config.toml
experts_per_token = 2
num_attention_heads = 2
positions = "learned"
warmup_steps = 591
batch_tokens = [16384, 32768]
train_tokens = 236300000
Below are experts of layer 3 (counted from 0) of a mixture-of-experts language model. Rows are named router (the router's row for the expert) and show model dimensions 0-127. Each number is 128 + 32 x the weight over its row's rms, rounded and kept within 0 to 255.
After each expert's rows: "comes after" lists some tokens at least twice as common just before its tokens as in all text; "gets" lists some tokens that make up at least twice as much of what it gets as of all text. This comes from a sample of Wikipedia text that the model never trained on. Tokens count by the router's weight.

# expert 35
router [ 93  46 131 136 134  72 128  46 139 120  59 143 183 181  73  96 153 158 139 102 160 120 150 149 151 177 113 152 153 117  96 130 137  72 154 160 152  79 123  95 143 127 112 154 142 182 120 145 151 154 115 143 100 128 131 111 105 111  88 119 182 172 156 114 146 165  66 100  98 129 142 150  98  88 160 120  86 152 143 149  87 110 152  54 160 161  60 171 166 189 193 109 141 110 176  73 147 131 157 124 119 148 127 103 167 106 124 142 116 102 108 159 154 146 121 111 144 155 139 135 126  82 145 179 108 165 110 113]
comes after: " was", " is", " were", " are", " be", " been"
gets: "ed", "ated", " known", " such", "ted", "able"

# expert 5
router [ 90  87 160 123 124 196 102 119 143 186  92 121 133 112 117 101  96 145 179 206 149 113 122 141 121 125 130 167  43 132 138 133 157 119 155 184  82  71  98 139 173 144 131 195 106  92 157 165 117 113 197 118 144 102 142 158  97 123 145 131 137 140 161 117 129 135  68 137 169 126 183  48 172 145 173 105  72 160 141 120 116 119 135 107 175 174  66 175 106 137 179 160 140 117 139 142  82 135 159 178 131 126 112 109 117  78 135 126 145 141  90 161 147 135 152  79 138  99 124 162 124  71 121 108 116  99  90 151]
comes after: "\n", "|", " (", "M", "S", "P"
gets: "|", "In", "A", "P", "M", "S"

# expert 29
router [ 86 133 100 128 109 133 107  80 187 167  80 129 117 113  53 142 164 205 192 156 106 138 125 127  97  41  82 160 118 166 115 164 174 111 148 192 176 123  99 105 126  93 152 156 103 141 114 140 130 143 186  82 150 112 121 140  80 110 112 131 126 126 158 111 170 146 150 116 105 102 144 110  89 202 131 115  94 184 146  90  70  90 149 120 168 140  55 135 115 152 112  91 102 117 135  88 141 155 168 163 139 135 141 123 152 108 105 108 107 145  98 154 147 186 106  75 155  79 146  98 106  94 163 165 123 105 136 141]
comes after: " |", "\n", " ", "-", " S", "."
gets: "-", " United", " In", " 0", " New", " 1"

# expert 28
router [120 124 107  86 161 158 109 121 113 131 125 144 162 147  94 191 145 122 109 130 144 104 111 171 133 127 169  88 111 130 182 160 129 153 173 136 162 165 249 116 191  79 124 124  88  95 131 142 163 100 106 105 115 126 148 120  97 144 119 144 104  83 169 168 120 168 163  78 144 129 115 116 113 140 183 135 130 158 101  76  62 130 101  80 170 100 142 164  58 210 156  98 135 119 173 132  99 167 127 164 168 126 159 128 102 161 165  81 145 153 106  79 151 152 102 140 141 127 103 152  62 132 148 157 155  99 116 164]
comes after: "\n", " ", ")", "\"", " 1", " 2"
gets: " |", "|", ";", " their", " Clade:", " Binomial"

# expert 38
router [ 99 110 173 103  81 131  35  83 145 152  85 106 188 141 144 160 173 137 126 136 112  30 138 144 127 108 152 138  99 155 124 190 185  87 121 134 127  78 104 134 156  65 160 140 126 104 141 180 137 147 140 131 127 139  74  98 160 102 125 134 124 204 202 138 100 163 111 130 156 125 156  61 152 150 152 150 121 107 156 145 133 125 125 171 153 107  57 172 116 148 158 183 134 113 154 119  92  91 134 146 146 128 155 100 111 142 104 173 118 129 100 151  75 106 100 166 174  96 102 172 134 119 106 181 124 112 118 106]
comes after: " of", "\n", " in", " to", " at", " for"
gets: " the", " a", " The", "The", "|", " that"

# expert 14
router [ 84 139 130  82 154 207  98  85 161  94 117 151 129 122  93  89 147 102 110 133  85  62 114 127 197 100 114 119 101 120 170 129 147 123 128 115 160 112 148 121 126  94 100 121 121 108 117 184 175  73 175  86 104 163 146 127 124 164  58 117 122 101 154 110 144 156 131 118  77  78 164 142 117 168  76 138  74 127 125 109 121 141 142 126 192 146  92 165 113 150 207 120 113 103 116 103  47 167 173 173 138 106 116  89 194  89  89 120  64 165 111 173 130 157 114 107 155 142 131 119 122  73 134 132 141 120  97 120]
comes after: " to", " not", " would", " he", " can", " who"
gets: " to", " be", " in", " w", " have", " with"

# expert 36
router [101 134 103 119 114 115 124 152 164 179 170 103 213 117 125 122 174 213 132 173 138  72 180 166  88 132 194  96 137 143 151 189 153  99 164 143 111 174 166  61 104 120 139 167 110  80  94 133 105 125 120 162 119 167  99 103 166 102 134 134 119 170 165 111 179 155 186  67 101 151 124  95 171  99 101 160 126 154 160 123 163  64 155 100 132  98 129 143 145 170  87 124 148 127 180 137 149 152 170 139 138 174 110 151 153 102 194 143 161 137  92  95 147 146 120 169 119 111 110 116  97  96 126 170 131 143 144 131]
comes after: "\n", " |", ".", ")", " =", "=="
gets: "\n", ":", "′", "s:", " name:", " Total:"

# expert 32
router [118 112 228 161 165 121 123 126 126 200 131 139 141 111 147 173 158 155 175 151 129 115  77 142  99 138  85 180  88 159 116 147 160 217 122 115 148 105 205 116 145 139  82 118  70 123 147 100 154 134 152 125 159 152 141 112  66 149 115  74  95 146 177 145 135 151 124 120 151 153 186  94 133 156  93  64 109 132 188  81  92 152 138 134 170 163  86 169 110 157 142 115 118 124 114 161 143 121 136 164 143 157 112 141 110 114  69 145 148 114 101 157 116 130  80 110 151 128 146 146  95 143 179 146  75 167  80  87]
comes after: " the", " a", " The", " an", " A", " his"
gets: " of", " R", " B", " Ch", " pl", " r"

# expert 0
router [101 102 133 123 117 106 120 125 138 146 109 150 160 119  83  77  71 119 195 174 114 129 186 213 103 111 136  94 136 144 117  95  92  70 177 159 145 115 161  70 125 148 118  94 121  79 110 151 140 118  94 176 138 127 121 182 112 100 173  96 128 186 108 129 153 152  85 150  96 181 162  96 164 126 165 128 133 153 153  88 166 100 160 111 159  79  80 146  83 160 128 173 113 122 160 164 143 146 188  86 113  60 116 126 101 126 126 163 136 185 116 115  95 153  82 138 144  65 124 125 107 134 144 154  85  87  79 158]
comes after: " of", " from", " for", " in", " by", ","
gets: " and", " the", " of", " or", " which", " but"

# expert 4
router [104 147 158  81 155  94 119 129 101 202 119 152 134 116 107 114 168 157 162 125 173 102  99 168 133 114 205  84  88 160 149 153 112 138 133 134 132 158 135 105 143 122  44 168 121 125  95 169 126 104 174 117 148 162 149 109  85 194 117 105 150 162 151 102 168 154 111 108 110 146 137 145 173 166 166 140  88 138 176 140 117 116 193  70 126 131  68 140 163 209 192 144 124 114 162  83 146  82 107 130 167 139 112  83 164 131  90  71  82 169  97 118 102 168 124 159 123 142  97 124 125 100 169 106 167 129  96 155]
comes after: "\n", " 200", " 199", " 198", " 197", " 202"
gets: ".", "s.", "==", "===", "es.", ")."

# expert 1
router [ 93  79 156 150 116 107  93 129 107 133 154 136 119  96  46 141 177 162 115  98 139  85 164 138 111  89 119 145 138 169 144 155 197 142 129 165 135 124 119  85  91 157  89 110  99 124 127 122 109 118 126 104 183  48 112 116 113 126  99 120 126 168 105  92 155 172  67  66 101 132 141  95 176 118 157  78  72 144 108  72  95  79 123 117 185 179  48 147  59 174 140 151 119 133 118 136 144 124 129 184 179 117 129 114 146 111 112 110 137 129 124  96 115 197 115 140 142  90 131 167 107 119 154 152 138 102  87 183]
comes after: " |", " ", " 0", " in", ")", " —"
gets: " |", " in", " 0", " ", " 199", " 26"

# expert 23
router [ 96  52 138 136 117 175  90 103 168 101 111 114 130 149  97 100 128 159 126 105 155 108 181 167 125  52 137 187 134 119 158 118  97 135 119 129 152 123 113  83  89 112  50 152 117 111 122 166 164  98 136  62 155 125 130 154  74  92 127 159 142 153  99 164 151 142  91 132 105 135 142 126 125 205 133 112 105 195 185  95 131  78 121 107 140 121  77 143 114 203 130 125 158 122 112 129  76 170 114 186 139  77 139  96 179 106 137 121 138 136  95  47 161 160 120 138 145  59 113 140 120 113  87 139 109 133 150 172]
comes after: ",", "s,", "e,", " was", ";", "."
gets: " and", " which", " It", " it", " by", ","

# expert 24
router [ 87 141 132  62 145 172 139  52 168 133 139 104 142  85 119 126 138 126  84 137 172  76 113 152 131 165 170 144  86 104 152 138 157 116 140 130 114 128 117 104 141 107  31 179  80  72 164 175 163 134 168 119 104 155 171 112  98 160 121 145  78 162 156 117 156 160 151  93 178 149 118  97 160 173 178  82 117 163 124 113 165  96 171 127  91 142 126 144  79 127 121 111 103 129 143  79  94 149 190 127 162 152  87 158 137 112 110 128  80 172  96 139  94 189  90 131 181 110 114 142  99  97 135 154 108 149 107  74]
comes after: "|", "\n ", "-", " He", "In", " November"
gets: " to", " |", " ", " -", " after", " was"